python train.py --balance_loss=0.000701 --norm="layernorm" --beta1=0.9 --lr_head=0.00912 --doc_mask=true
Below are experts of layer 9 (counted from 0) of a mixture-of-experts language model. Rows are named router (the router's row for the expert), up (a neuron's input weights, with its number) and show model dimensions 0-255. Each number is 500 + 40 x the weight over its row's rms, rounded and kept within 0 to 999. Numbers have three digits each.
After each expert's rows: a language model's description of what the expert responds to. This comes from a sample of Wikipedia text that the model never trained on.

# expert 45
router:514479502466552437542522470491559527437484494399430493541536568472519475452598516461426505502485547504551501434458506559469571509540522520484464505455530565553472470563503496466483416512556509473511514480517538479490446569547508465515571555498492479492539448565512480453486541473559540532562537517528488499555546465501563539445471479543533530478489445481460519465514504529543475476522538515451553407587424496472461473518494486510421451462556451554519472542458466436455515556462550488541503515478527500452552533476522501536457557533555446551537529550420505455524478539461509455507512494484493530518503464570457508458536550454535526499505454505463464551455564428446498482544482520446510533442477503537509488450454502483519540548505486542493480412533603540484517503407502
up0:536434486559561525545526477477541488513505506452504436514457532494496535542504462479438505492468520560514476437505511523414549475474549497551414500483481525512555471418427486480466464507531528599461546391435514503480536494473467515517446609482517516471492458504482597547501538468520535517543450586562518497515536496426537489464542521524467515491495485514507527454547527457442479407471465525463440448513511511503579461527548545506453507477565566497478518598537551475585478507512519476536536530465478483415524445505528452483453513533498485509500510479580473487492531401461555489488526466497457462470545519479473467482534453548537558476481556469510486503546456489473486504539491431423552497466512509503436447457505455501516512529481506518481524447584537480503603500423470
up1:503456470527500485496441552489522443566383488476512469471489467560503428422443498449512451542555561481543540470587516565511501579441481489513460505499466511508559525489470491524445515487532467506456494430463481486521508461533449534573495539586528532506454501518526581432445435433441494561530479530522482536525519558411510536436518470545491526501524474495495514478455478506456503573495483555493525516475530504476571537542535496509528474509511506569467535491502543469486478486411514496510582500497470458478416487481532474545534563550423500485521497499502501385484548495481539410483488523528458517471497489455516513517530489521476413484448478510487465547602508525510549447465579465604518469465513511535497551449486489470465616506508454503458478446510502515502546465439509
What it handles: Of, all, between. Relational words like of, all, between and among, often after institution or -ation nouns, as in Council of and all nations.

# expert 33
router:487462454507482473525496534518535473536438491460485428548543528493518488509494529472502514538500510535487518530495494456540531534481535523507548470528547489505474542531483450496485464556502515600594542497489531563456486528474510508528550505573498488590611541457530506473495528511482478517486540545574498537513484528476499561498494490438540497483490448434428537448441509554465466497465494478428499400552469452490569495497513552512476482499506460511497436533494516426491506510492503486551527530453433436466544514507468561615558521531496509459524506587509633453563483554462545478522473529444512483567464470518501508431503515476538504445475501508440498443495532405489533450561478536549487460548503529512493521539448440460503463450480466506535413415512511581529582551444449
up0:481487520489484431508524457443544531550442449479475475401564535422511481503523558481495526502577477504514429468484526548470514516490516476461527542491451474605470431490487494447466572464516493489448492459472574510485510559468562569518525572476483525573531595483499513516459489479516492470591440512470569410510469539452589544448459493452424506541517529479511494450510463543528492463484487515474505498447483501483548526533459465446520505459508529484452501514501529514555469531489540417503495487573528485483476512444531511580530511540556534572524474439446457411445468558392450451563456512476526511526483456455550487488466522532498514532423491514514485496532437490471493510514547485428501550475514466577484459532450455515550529510440504540533529527492524412518502438484528
up1:532474481506527580508457481453505455447610520536558526466530543548428479434461472477511501459510467496471526476460501473501428433486457540569456547487511471538527480507510515496534523495445554520548517473489522508368457452503418489484467494499465482574556513529477415498454476569474499482519528501475393464492349506503525467536585472511537460501501522477534528537542527445588496491502504521551547518538477511496499496465508460518532501541544551550458472494526457459498529554434441568526467441503506476503513506446521473476498497534490430558494430515541475515514463522577506488488499516524563554569495591536494481513501453506448446423574457475504493441475477505490513493540545490548569488486464468403522480488512528453541496511529502503393478509480511538478467568538535
What it handles: Common nouns after the. General nouns following the or a, like film, season, team, series, system, show, term, side, often followed by of.

# expert 11
router:487467444447501472533557472508476512499471541446460441528510562469508443465559535441493530446419484528481501454485512520458500524468541504491485560535529596571458512534550546497497501522493564575478496512541501534490470509468521571475518526544454536519539492461506474464515519481512477555549471578521523484554560545482562453486550406500522524516541464507492522521455454494537491465482524462423555399521510550432514461476554559493427427490516487550486468537485504447551539538464505413556508531517568504500499566460451527552568509532554473514509543508501501470535474544456534476507522516479484489490541502556454561428523535510571556455468461546422464486504545395426464495526464512459497422469437556525483474485424466427525502468501517476526458482532591565465539518447498
up0:517453432437484514507505466469515493512498520496573505395433575542540423466521544424508443439552505424525484487512530537559490493523484507478510508523576446519491627511484523577503532487454463554525507503465555471500512484508521563525476519511474518519506518480497439463511527529496459401505503519491454506542427542508525528493484488500548550493492461503473543467513528524510514558506537441567526468494529491506556476553504511567575450540532519564553422553517438457483495571562474512550420540511514532507465541444500574500517509515459467535458438521465472414492503487452488447548456497499412505526436537498541489484495513485453527511545419537560470494548532486511562508551546538443518556468429554445521469508526524537436455475557432476489415416479499483525511551474498
up1:535496545491495541517526478515466488408565566490499452497538529466458467537579504512478536496485482435482506527460530499544514454453530553427495518526517445538539472517480527517538445513538574582482513540531525479546508623497468508495448528566457478453491454465486423493592513474470485506419433520478453447503515435531439465492534485461497527572622457513460491502474447501554487524505544541463549528497458471547544459500432532451495501458542510447503505558445449524598513469479518516525449492493544479524484494541491509489396554544480385479461523534548510522498447501445465476557537506400475478509500500507392474489486452474543543520459520505548538508440509510480523553484575497505516512477552559498578478442447541471546534507514472455447472495493490492506429499484504
What it handles: Prepositions and articles. Prepositions, articles and combined forms like in the, to the, for a, mostly in biographies and sports career narratives.

# expert 39
router:500472466408528468469530487469476518499451506465462432503567522419546442479537523471431521489441546492475477453487534573518506572516539461422549516508513540575486496527519502483477447500550544522545511455583563532511458501464510534455565583480518533574508558485541530501532537429500496577496467592570511544537477494439549516495574451522469498472506468514518525508493480554573471465509502414462499416561495555471468472461536513483445461492507482570484466522451512491469536522407545504612489545442506474499490529482501514538545455502544511514568530530524506508589497535468521468498533460458456416525514474516459536461587489445479489508505440528454463529492505409484458517543499506451525444465504507515466445495455457502478490428473504524495470503497605493485518548444447
up0:536499512563533571526448495555429495578466551515505509533557511411475451535548454455520562499497501533435593464442488529520569530486532576500485509450512504565568497532467511503474487522561532506471539547461477486458517505544488552495524502541481512501471492552534425535519488502589545517471554568461555466559496551492459492478532545478546422569443512515501512469469560581513493448482478588405549583518485573513528507601481497470466393475500485438491486484522509554483527500482505480526423523566520467464542516515512542507427450433515427550495507532479554514550469413542554509487471512507470470527501523504504530564456449527551441497486452447460556399533485527490527476508496462531583517486493497493505478515480521493473496488453500488464457513499508433499437504525490
up1:525470527524606494546492465537504493566497503497463453495475504438521461381483537477515528471491499547542578460475494507504438564448536552471468519468501513503502513421451494497499500507479459498577557475464548523419492434524505529601486524512442504481499492497535444483513530541540446474485468536550505475563439514520454496621469434495457517425434545493514577444527495501477494474524538475534415502598490512448563430533531464517510492495518424480516520527514466554529580509487455500527451552479496520477561406539442487574536484522536502547537422515480524524422499524529471427479482483479505475530584483565507474539544541474519447445525510485501484465536589483517506504518422499482564448527512569483512462426516467450486491482464509560463502515511516560502513492555491
What it handles: Prepositions after verbs. Prepositions following a verb or participle, such as in, on, for, by, at, from, during, as in acclaimed by, put on.

# expert 13
router:528439492442526538533555488478500412509447527487453491466508551450543484460509499502538534474515575453540504463443495517487555591492530524421562524490516523521480508571504549471501495508518561527580499510455528487498564504535574560469507530529479540551555526498524519484482543420510480474492399535557491552568454491523543575511498478498507531482481464420509486462472512480520429466507491483437516414517493578445475437443551486510440461496544456523476459502453443530517506574475511532553452536525561423462520509413541534544515472494540481505523492571479526453502436497532557463561500523495472476512528468477498579457528477497484514543439502593407507519463516428499412461508482472467535430509475482501522531466531448491480477463489489489552446531541622503430537512482511
up0:463412466552543463453402546539489456533464439426531478518480449467516482488545511488487520531480502566533491523551455493477622440513529474490483487505457584453441509428470491489482478578443441526479561454487537518491507447413544452575477513491521524411474569440493562552505510519492440508574454485475559529528443472557507516453504538480501459487483517486526557492521565498471548486411502451519521506489547457463540464509489552498487464454527460458523553469507512505550541523522523497505519578459456496467488447511457515514493481501474520491411480496509489441530545548507536538498514504487484470470467439540518559521466518549542528415498538488525520409637501515517469535510433433510465485522527484604438480553461514501499446567542486535508463566516514474510487488521496
up1:549489406428475449452517534496510491537546538502471538537542497472521457461496504513449449445504523492458544528513457574487566537559454570515549550512456533571489497453497464498460420442508519462558458467510532515525519527481455499532479524503453431508547462572476494454538450498470563483473498524470492601490473480400537502476606448499488498469471449488478537476498534506497457443477539516475431501550519472457490558474517492541484450570517428498525488465519516471557480531541643481489437492494438457583578499464492562511534452490488406486525473474537534522562514475413513519484555510528476496473510475500508578509526543469510495500518527482525517533537501487563488488491517483559506503370536505544531482490495457455430442438485447482499540547491436512558513431469504
What it handles: List and row starts. Line-initial list dashes, table pipes and heading equals signs after a line break, e.g. "- Coat of arms", "| Air Force".

# expert 17
router:567494501497546520502580441530500392510507548451562493561503538480492466466594563492480515526449557471542583465445547464428564493472543496491481487483531562512471528516491458476464464481534534488537603529515590522481506594456538471544506515497502514463604461537507439503497517456544478543502520541500478513483508512511481485481504473451504526542482477390416532460496444473540487536533529524479451453527508468501471503509510544531422486468528446520499479622480498448468558552482598475519485572457440452466598466467477491555482479535535471481507511604409560486539496512514532431493509486470513516543488483506479489442479503491546477450539539495445401504513558387506482526534515538531509499481537502509489489533485480467499508565525480473540521503483567532491500487497483
up0:448507516442444555511515492537573510497471438470564480510465539545467436515469483513533508442440488574539525450556504433543540545507604534495511476527562471514430477507456489489492524472527533562453420454507562582435526569521535492431439525504542474519495579484492516457484531516472510477554564542491455500488521506476463469429472541547438498502502548531526500434516524513535515462457493512557477510469449512434560469535533526476491482430531483560509448487466490482510508547568557497535495510524534444487485539534502511587496577498490450406484463493467501478509511441449461443475444548448594489504474448505512483473502576535485454528465510470418529536501602480523566488482454451478496516453448459512490427480510491563520477542500511500469538518500453535491471558400577
up1:498493487541450483474486457441479544612474500494468493485546511411573529493467466484546506500515537485521530486441528504423538507538524502484478569484523541452517436491537511508488482469543507521464409532586574435508514497467525474506532517435503469473515575522470519527552530439545497423509488447544480523459495562494513461518392525487493456539528447516464465543461540466472502400487557568474491478451475612514481508478485448435507521517472480534575446477528475487454447525484508498639446454553482540466460601501539536531540458562508533532497460512488512484464537512484478422480552503517517506522496486580522520476528512505435496600400458493483499507507482516440507504494431482391449540552501488480504531481513518542503536510510499478517469560520498578458480494491451
What it handles: Sentence and field endings. Periods, line breaks, equals signs, slashes and table bars closing sentences, fields or website addresses, such as .com, ers., ==.

# expert 52
router:566539489479557508486538491573514455494471537506499462592518539518508487453573540501438493540490514495435551517395505518508557482450542451521465524467530572553470554535470467428440466504558526521552579463586542563457521561462540473486590513486502495539586525530558447508527515496578515515521473542551450569527520526499456503476523510504577499497487462484503592431497497471530445463502516498448507435545471481496491467551509515470360503446550517551493465565532491464479460537508557431529481528470537528487575437489496488539474499487556480476500522520471519552539437452469558452524537485479555454518489453476448525490439522510515505536501477476465480475464548408449473507488477516479503504425472563529515462503451420506503442471464489523535474496486572499507560518454546
up0:439507500545472445493488529500543593538471460454549517469555512530444457501486488497464470540437463582481456477513451482475494465443532494471492483542549528496527482537428531456526521555427504583515487448514509548475456460529586502508531533561524518539554434413501403525429497449564475543539554503559487517496482521532541480455569464473543531536542495485529441500478492478488539489516542464447540429464520463434452503477560474461520483531429522564473511495491488498519474526461466492526565592498447545515459545432378482486491578562512441475500451590492467406526532558447430418505503504508477470525538484503522502521450493463509572453531504493469467543454526454534494508500546533524507511509525449576503454551435528451492552541495479490501478449469492490491529564478511
up1:530461474486525458501527513445546461456532577502417506448515502491517461524477481490505504470451551493460523532488512496521417513515525506534455535456496475540516451514497448505498420513516518440475473495492525606478508519498532527577486534466484533494452505469518479506536481536508480502583399471527572403490527552540518435475551512463476540418559542458465525530511509482494467513501538519465514487424417515524443504490468498522531467496534453525511405533508398532518607466463427494526513556455554490562506504496480520508585605547514508582550535467456472470409440519515502571487524509451507466430508454529470557461525489540577490451424544543478514552450601521530455489544523509485492448574466531494522493470513527528473483462470528474457482513483471462479557554555494
What it handles: Proper-name head words. Final words of place or institution names, such as Road, Avenue, University, Network, River, County, Stadium.

# expert 20
router:495507499445535483520493483534525473493475494469475446464536509493595446463507528483439529518485520553481519507488520508511522564578557504456583480458528543574423559528485538497467471517523542505556506450553569513418440534493555502492542517436468492529574492507518474453536620468517479506532487553557517566548499548511508526499477437439497590472477481495500533460501486500525470462530539518465477431489498509488531447491536567530448485497502430512508441555509522453536537482524513473563541525444523431498556511525487554581606492520545476473531500487508585448568386524487540414492461493431458443518528426540476515449491598503569480478480468499471492479484536424494447516525462458510439442479480532524513542556438445454486481463476489512541444466467505485460524538484503
up0:576482400509519509471568477461537467554492446524442400561552470491479440468517523524506494465501430456491486492532507547543439519551525464493513561527503431506499482446494497487530437501502425542526544522529528476487455546443509549460527520536419475455533462540490528465521511509525537425590470534503461510526425550545559463467534448492504464539486548504521597534464425535516512522497532452472570434512472543482524480410489514522501505460533525476554556447559508487435487469539423435487525431497533446517520576481498527496505414525503526550500516492519503475471435443503549461586521472532441472510446469485520595433530542505536501481613499492476494518454539488519449537544470491537498518541509552555524474470490462516503528496470562538500503437478490502522572560529552
up1:494470495526527494493597507425471490513457481500527492520509473502470496499584521494474483504521511424463493514471569469487420487549419471545519448491586548519435486441510481507516463469472493507500480474536488441487501521514489531513520515479525554501485486449500470432505438507430529476500485467478490486567478503494519495508576420477534553591532512518560498517496432583479458576497469489483616516521472486497465508515516523517512477518516436525515481512439476490503504511449469453492522487470421369516503538468437423472533513525528513496495628474499541484522442465486521563514494533461491487535515541579560550473552429573575538418523429476513466586473575541517459477485493460561483515423505525446444498524530439569521517472449468472528505501487480598473553530451525
What it handles: Common nouns and modifiers. Common nouns and adjectives right after an article, such as water, main, large, called, known as, member of the, mountain.